From a checkpoint of a small mixture-of-experts model trained on Wikipedia.
Size: 13 layers, width 256, vocabulary 18857, 30.8M parameters.
Experts: 40 experts in each of 11 layers, 3 picks a token.
Training: a variant of Adam for the experts, 256M tokens, 3902 steps.
Below are experts of layer 6 (counted from 0) of a mixture-of-experts language model. Rows are named router (the router's row for the expert), down (a neuron's output weights, with its number) and show model dimensions 0-255. Each number is 500 + 25 x the weight over its row's rms, rounded and kept within 0 to 999. Numbers have three digits each.
Before each expert's rows: "comes before" lists some tokens at least twice as common just after its tokens as in all text. This comes from a sample of Wikipedia text that the model never trained on. Tokens count by the router's weight.

# expert 31
comes before: "- ", "| ", "The ", "In ", "==", "==="
router:487542516527545508540459513470527473532495527508481482489494461538513475484520502478500464480520497499482477505493493448529488489529489567519487517523495481454537535492480514498501538455501517482493471508465538492491509507479487476531514462518506528480446529522464512482519500511468488520500514480472510473484512543489496472457491478494482513528506476489536533468465535473505496484474453498493517498511479543527447439527519514530492502516519524518485498516514489514488461545522543520486489480506503468496513490510519541524520518512545502524502484499475556528476469520524484521516489448480523479484493513461545506521534452485492492512474482504498517480504437471499546480522503537506460495513507448522506473501547497536516536460480497513453514527482469521529525509479510
down0:467506549481523499538493458509545506492505521498474511545508489514476475486527504531472487505470525476513521417514505512516484544526504489483493493531468484534532519479483502475498528502457516482498521510499451444466476483502515497470528509505498510462502487509483521511543539519499514475478485441467510492486538443467477474524501491481518498500514481473513527526518478501512472513489523497529490475475498489480546532468464511513502508486494463479448476498513523476491448483492510498516508534505498482474491517489531521519532509542559475484483515499496537529520467461471453506479493440521523470506477492542506498497494494517483510459455495502472568505467489487545521515530479506490504515574496496459513484453490484488483488518460510489479471481532498522491500466547507
down1:516499485526491501462536485492480512503552489512519552507495480519516536492532497519504509500459494489519537522576492517524479509480497471457525505452489543526479517519515502504479497568505519471536520488532528471551528517487506504505500479530524438474510482479537482508472507530490503508504484548480467492507473482514466474501475517470541490547487501483525546516530494496540490495521511501499501463519517503532471493491504463499510474492521543494553541477537473512495478502514548484502477507499467470507555491433490498468520478491532526462513497514511526498519490518519517495511547471494541470514515465538511483463492531475505505471490531470484541483467483494453474478510491484484492543491480546498503476520473507453463488474475493512460508467524517474476497522466491
down2:528496438522465505527518532503537505495504476527441520470496469525446490453450503537450447468446508465494472504492449528547506517513500534522520543523501462506468478514444518501479502489471465539489503518528476515524481482500507461450491488531499537464486506482492540545539494501480463478487497522518499495530461504485497512515503442511488506518515487467491529510478517499499501507492501521514500486536482500513569472533533481488508498509468556515478499458513504507496490511508546488511514537515534491491513553515479492488486489478487489529491495525520495528474472489474481481465508529476497531499533545465490500480522507495492507517491491503506485522484485450464489471487503525517493514506495486493505539552516549489480485514534545489444473531521485498511459500499509
down3:527540509489474518504496485517525502494536501510498478511509501480532505485485512496492506544503499489475528506472486549496513472473512532486501514504525478504455488511488483545452474513501509488497519512516514529496543522491505511508477529565513463533527487529517497488546493466534446513478532498447477505481511515477452483531470510514527565470466493459505504529526504559499472510492541550507500506525502503491567481476477436499499527472546487525519475497504473505498496491501500488471478487544469523482499536514520437533459490514497492466508529504485507475452484484442516470494485516503478540499466514513504506484502527535544472507507483478466495516486483476460509532483512492487495459540544488503480513501549508498498527486532517466523502495496536492533489498420503
down4:499502484497541483491501515494450514524472519514540468492503516521566503488456513449512456453468532525533466455471518474509493488502532530479517468536544498504513503495516532544504534462481535497475525464518481549487512499507456509509434529477524513498491524534473479489543536487524512484507472518510519481496506557475528500506512469467475486488497476517519509486526498474530514531510490525477483485516511518463518496527571508512519536459525526503510522500531522464486497489493480489499468485504506487481500479516541490478485466526526505483494498482470491471485499509521504538509515471492475507514480495541547571495475490499493460504452508490504479477471508502474511513496509478486544481513548462474512523454471475526490567522497488514519512545482499537503493479493454
down5:501443476508486503523478486482511499523539543462486490458505545506504505501538503502483461522490488485512524492493491511462510537499500523499487469475475530515468528511501522541518497510500506482474531543500482500498506513462536523515479510479535516493555505542513485501531556522502470528500479504494500531546473526568484487539459494520521504449499539509450496503540511510497499444560458493494490490493435502498505478486550527486523502477505563504480507499482470491520506496524512464506499497505475515498468541455489468497475536496503514485478524476489545505536510511503465473462553531491494515505528477504513533491477529489499501439512569519526481498510470468516484476495492541512519532539476501507511508511485538517523528476528449477514522529508515513476510506479473
down6:537506541465489524519496458474457485525519484485495509483497494495524507469439494489490536483519470494466499487461462488484497538471536515462517496499470484492458471537465476520453465487508468502499494500528484498506532497478530510493537515537488472475455507464517517475498512488519473549506492484459498495515487486477519500562518531521493489493446504519559477579523463521527528501493511497495484465521511556527506539464525505539505498510492492520483506482534483535547470519475480475475552474492493499511495478534455517487525544540488481488536521490488491515508491488480517484517492535554511482519472519491463481487542552515515507510524511482466537492477528477482502494453498499489508519490520514532478497530459463493487512534530470503496541483476522475508513467516494
down7:484492514511508511491536496476511488509507507515473514478527446474471515479502498464501525504494505506434554475522550492511505517504516542501500486527502474476527521549538515459513484517493493523492518487517529528538488535497446508488506501534537489459484511496472536476455488509522491525480487517517470518508519487466474532464499471492506463468464479512506487504458496486503494493499515513529490465494521456509477520528490418546485525508498461509529511515526487499471498506497549492542498492461489513526501474439509504483484456496527501512478483496519484539472515473513511456531499474499506502483469469504513449480515464510478497485457489524522483511468556462505516502479534455496498490490560463541550499459468493546441526505506503543529492504477534501532515496494498
down8:503477475505473510532507516474545538510496496494493511501453495482516485494489530543525532517481504461459511468504543503502509516519542499500546501518501525464448509481542500486487490520498543493480480540531479538518515468481464508504516532494504469467512511486502536508465525516497497520488508487481498489526516512454455519466543466480449524496474480508490435488475524452512485471529514456464486537569512484540501517470496513478480496553486471511450477530509472503494504482503511518523489528540478522477531477477501488515458479470508492479448478499530526471509499524505513492467485497518527459489544534461517498523551529532463509485476519501477509505506511519509486496510529506486546494564495502521511539508492475518508475477447470480527538537496545495520499513502474
down9:479478542490488511518499471494486482482530537500453466496524476536525533495501513486510477518514485537520472514493517564490458505496516493532465496489507518504548481501507507545517529502497515511561490504532548502508482546523475499450503451485550494582486483483496517509477491506489516525488473478466470514492497506490489486459529512501489506472529473483492521486520485472510498485545477556480498512467535546510563529494527488497506511515490538483508486520539519453505496503529548501496523480500519520475511482514509456472483498486499447504535487492462491479530508459512552507505513524523510499482510500520475541504530510518561462467484507485465511445489515476476484486467527490473497495489487483448533471498492506489480501461475525493534467527493462493531538550479516
down10:498455498493491526483510439525487502491496468504517449483496522492574490532516501492466495473498515491509539486501485486457499531499472497475554499517520552526497486485541467482534486488507508532482507475498545516468514510489463493523456503486502489514442477463472507504524495495478502498472431494513526513502485502499481521505514552539504478525513508563497460500531491515528487525500519485529472495516524486478503523521532513532538475448477472474513466489519437494484541504455477478519480503484508503489500519493462482521496497489534522520508495481501436532562462503475545496484502549515501518491493540528454521486484475493474532518478439493507499540484510483495492507473458490477505498462480513535499519482491504466479476482477515473517478508532504502496469447532512
down11:491557486498542469482564557499537473527450529476502519468528564498552473515531535504486538510478468506487529516540511490451494500493473481486516512556481484479506479510462534455488505475507494467514469526487515486493516491488472509511521487542511509520499483481497499504510476512514505537467518475509505467492504474523529515492513495535499485549524517500499518498474509538497495460528550488484538494499526532513510502487510524528516466512533509522475475492493484507531470540513444548493542467499552436490500477536550505474510500485474555497530490516513481460508492527525503554499490506486504512470520528532499483492499506494499495462506476493510527476440522502493499518520494490551492479502509468487450478504527471527534492515511459516512509528470488497474515530518463
down12:477522450515522484531509533534525505475547547504470505470531503489505489540468526523559512466492491482522495509485546523502474461482486489544494513490494473476533504517464540535527484490519500463494451555457505541489474462499501452524485467509496489523523505511515533501498480506505492499487539493519511508469486545499490489494504477483529475447543497523493505480529505504502495435486515505503532490483498479500518483510512542492510539561505514522532482531446511478509482527519501496490493546493511492515544468542497483505517482475496521507546489490512547464483531533481489484468510516470468473542538521493527477518509481510525532516498527509468503462516494505502520515530539473516492524498529487458537476473522465563531517530552507522531488504492499512554523514498494
down13:505520537498494502459451484502534489533486499525525497515481462459541536535526515548525504536520523508458496509524502502491513520470522522501491507521490490487505526535519508468514510479536494532482521512510455514531512492522534530502523509460474442527526474473518503513463475519504517513531495511475504524507523487511499543500525472502502473489479492489501506457487514498568462504485497510432513474503512534479500490494509493480524521472499510507509462524512514515508530512557481485480567439504533512501503515503440485462472499505534509469510489490522487537544534524520526516503546506526493509450483529522476514526500472562460476492496520476518525462508472503504471514473555510520511516475459514478467535499471485481431497496497506523516507500497521512467476445482466
down14:501518488489488477493511485516518491514491489472551497513491522478521529510533512548502495526503489505515492515493498506476517536485488488532483477495496510493539520534529537506555479555499527519546542467495464504481479532520466505502562481510550516472519532499521488502468552488514520485522450501499501485499531499510458531516521526488497472504486549503479503521455485501470485478517479467481489504530559525513467515510465442491540478503492504531494477479473505459508474492502498498549532548529477475460455449494458445506511520508531509508518530457484503460510504540510476509499495509531484522500473546538434497462476519494493527476472464486498463515498504497487523499483483528497466483492478529493475487511505483518494457538511520453550517457506540500522513495506533
down15:541530472489520501453486537477501491520528490467512501499478509489516533558510455514449505460521501508511505545506498479508530471536520507510528512496512536493481512509482487545494507492435499462523445584508533497540488487477495492472534545523533466469486445492494468489484493474511504466498520468491463520512497507528509472454499498492487518530526481545480481503432524498532500535507492495473482459463480513485543508501539452494507496552530481500532519541512482527496533561517507525513531487505498488502498509462500485485475534485521510531498469488505480542477512479498499537491493448539540479508450470501503463552484487489500509487483521498474546487493507546502467507500519466501491510499489512475528468502510495515526506464539475503515504487503527496483513509504521
down16:502517506482472526515491476470478469457509467514492491518473471482511521505531500509484522485521498543480526509454531463545482534529521505453509525496461448497518505465553464523507477504513539494488506479480485530482500502510487521529493498468506513450486488462484454520517469510485508462464498482512564477453471476451517518516487487491486462504505485487476474472496501487503504521533467492492439550484513498491502480548490491475499482540490448505506513490510503468489511515477453517536500503487488495502516542493524525496494504494507509491476498455484490545523472502524468531459498528558479489548503503483487509492522486516468523497468473458479501510482500524459501499534490476479509452452524489483453498523497533511536507484515502496552567442501493472503510457545495
down17:479543473478496501556514477535501510522457491498454472521509508477480490494503472470504502469514480534506517509505516532522449494515490502543506507493495496505492503513489484503508534500530536501467538483524479539492474533489500493503501491536521468482475459487500534474503476435514469469505484520435520506495544510496485457487494497525514499522478521528543512485515516456523503516464497508545466492459491515529507519519488494539488476515514502500478513453543501555485486498498518492493496576485564497508500456486552494510523517475485497488527505543471524493493471527495512515518489517492469484491528471491506519551517512464491477506501543498484572510481497514463493506515496501466484470548511539493478524487502427546493486525488499538464488505505573518496530461502515
down18:499438489481508487489509504526490497506520490493532495472507496531489490472495512449549465477528506512465505483477479495483515469504477494519496490507529516495497514535506542496499503527492452526475514503511496499505519480503489494479492514503567460554492486567488505518535531469497476497522510555486488494505525502472511476478507489449422494457523522514550507501498492441438496520522526463502486439492491464502532513508513506497499531515483495502486521509525519533515522518512505503504490497521456466513484481506492451493500504518488459464544470519504495480502515519501512471567514443476494451490480498492514455510478512476487499490554504491505471484497525469469534505478524472552503489478525513526536435485449497507489503492497513536479490525494513569478465522497523
down19:516520540535536474511490499465459492471519534482490489484499514532529481482525542463511493469476500466532502502492529470495495498496527523493462489538496454475513492492507535492519503476489518519453472469478494560489524510499479499485499508509484538531541525517506480508481480454480498475492494477477473521486524517497545523484485509539472485480517490473458476460491541516503481496477497501530480498479456509500430517540519484504511541484484466550442504505481484482542521515455500511479478518481480506501483502528516497473486494534490468491504547507529506478476516466444472557493498534465540451459496539477474486515498506461520506472531466499508472461484487507474497516485506520502512464483505528482475520497531499507455528474534515446451497506452498551514473505527480
down20:480503537530466478503541498475534495535491517468501464458523522492502530533500501518513495498533504526485559527507494483524435532491493520513454514459497461539512502499506503543465513506499504520495511505516547479477504502476492467462461461514531484559473524497494493515535508509486525531478506538531454518538498485495473517578506521515470575529526497531509526528481482497503497480450481481469515508445495551502485492465494520547499508512532518519465462501521469536456516494536502459512471485527524514522486501475514442501522502458506490505505511535491471508513533484498504491539525501507512488507517483508461488520492506502490559543531510488515504503521514496488479509491486523482505518540514494496523490504554497514534505531517524554480491520481491483530481487531469
down21:538478518444509504509538503514467446524526531500467490519491516475526515494469457517507495510530494478509494505492526495478500486551509509444536533466519481458494436519514499500495488459508487479496461525544455530533472513487500514487508491494462523487546481506494523489476504507575504519489495520517494503547495533511499543464524492489478523515473478506487540524519500506466518449504496476482522484467492518484490502484492516499504486513486499519524515487502506537480568512476484522483546482487477509537499502521520505453506495501533532527528498486508483495503499510434455454513513576497475504498522541474512515514505493507488459513506516531499519517517485492465509523480485447511519485470486524506516458521532508500534531513477494466556546457546480497527447487504499
down22:512534529496513502495497481505470464488483509520535513531482524510516463443518479497519529554504549478525494489520455463517527529512534517458478513480484533531501482484516453468471509511438493511487499477521477464553557543485491486488496528443473512465486506511510511492485449510505487480525506496468459474480491518502503473524520523478552473540511492517510512508495501475531491526503500484496515511511545490513484460487500506501494483483467524473501541536506454519506451524478527521506475494485494477475512531463474490475518561496512471489430506488536472528535502452520515518496525446531497497483495469492469511517528539538476502470466493512504480507472503436531541474495504498484479481462498483505520513528491479513472511492451474464466527493477498492508511491510527
down23:527549525533505464533497502558474462492505508510493483461466513536540453471512468472503471502514502536481485493448534505494517460514486496512477504484524484472512514501518502498508498483515485471510520465444480561493487490478483496505460470480553515541513493508524526530466514487494524525497518490453482513475539530467517496452526469471459490489504509477480492494469510484524424500493499492480498550476481537533494497495521524533464554531487480485469514504485526515520499507511488533538503484436512478489506467514511524489519470519478513536519515484498524532497557522475488503524506523514447503467513516527502502517521492517554505536541540468463489489515487510487502490553490520527527493517511494511472457505487532533535463517493494483502499500466448521526516490512521
down24:454506493514514499486476537493516484489512489475495512486515498504520501532487513533457506502499506480452551522528467472455563460440535522511517502474498504466464478501497472454489547491522472498448502539460522520523483510532485466544445531519478515508508491514524471489486503505502461504514515514503466512508501495488501503526501522522475519481510490474455525511528486518506477534521530489493516467513461490458544500524481488461508490468518535471509513546473502500477472471458502441474486495456495471517527522509457495492482438509501500484496510548497517493501512452487459486465509516508478497513484515514517549530477449509503527496448508471511484427497463467502461500515537503486503482472462470509486512519511539448503496451513506489530471506502518496483499509517491
down25:482499492488485535510510474518509497418489471463524490554443504496541507521505508485523520448477507495518530544513516499478508512455521490490522514488482528462530530487487500503508515521513475487489495498493488490505496481470474461496529503466519530519548528542451470496465574530510502509504503520456493484508544489550500493503498532479519507483507499492491473512509498504491492486516532541519507481505504524484505508496476470507494505475469534499489486494509465473508491532486493530523532468519523468458504511479489492509464506478488493474482525477436486470502540478488515522518553491479554576516519506539527475489523512511503495523517495492540472474501461477427528471492539525470488553504498497522465480519475525497484443488553501520503551484514510477535502504504530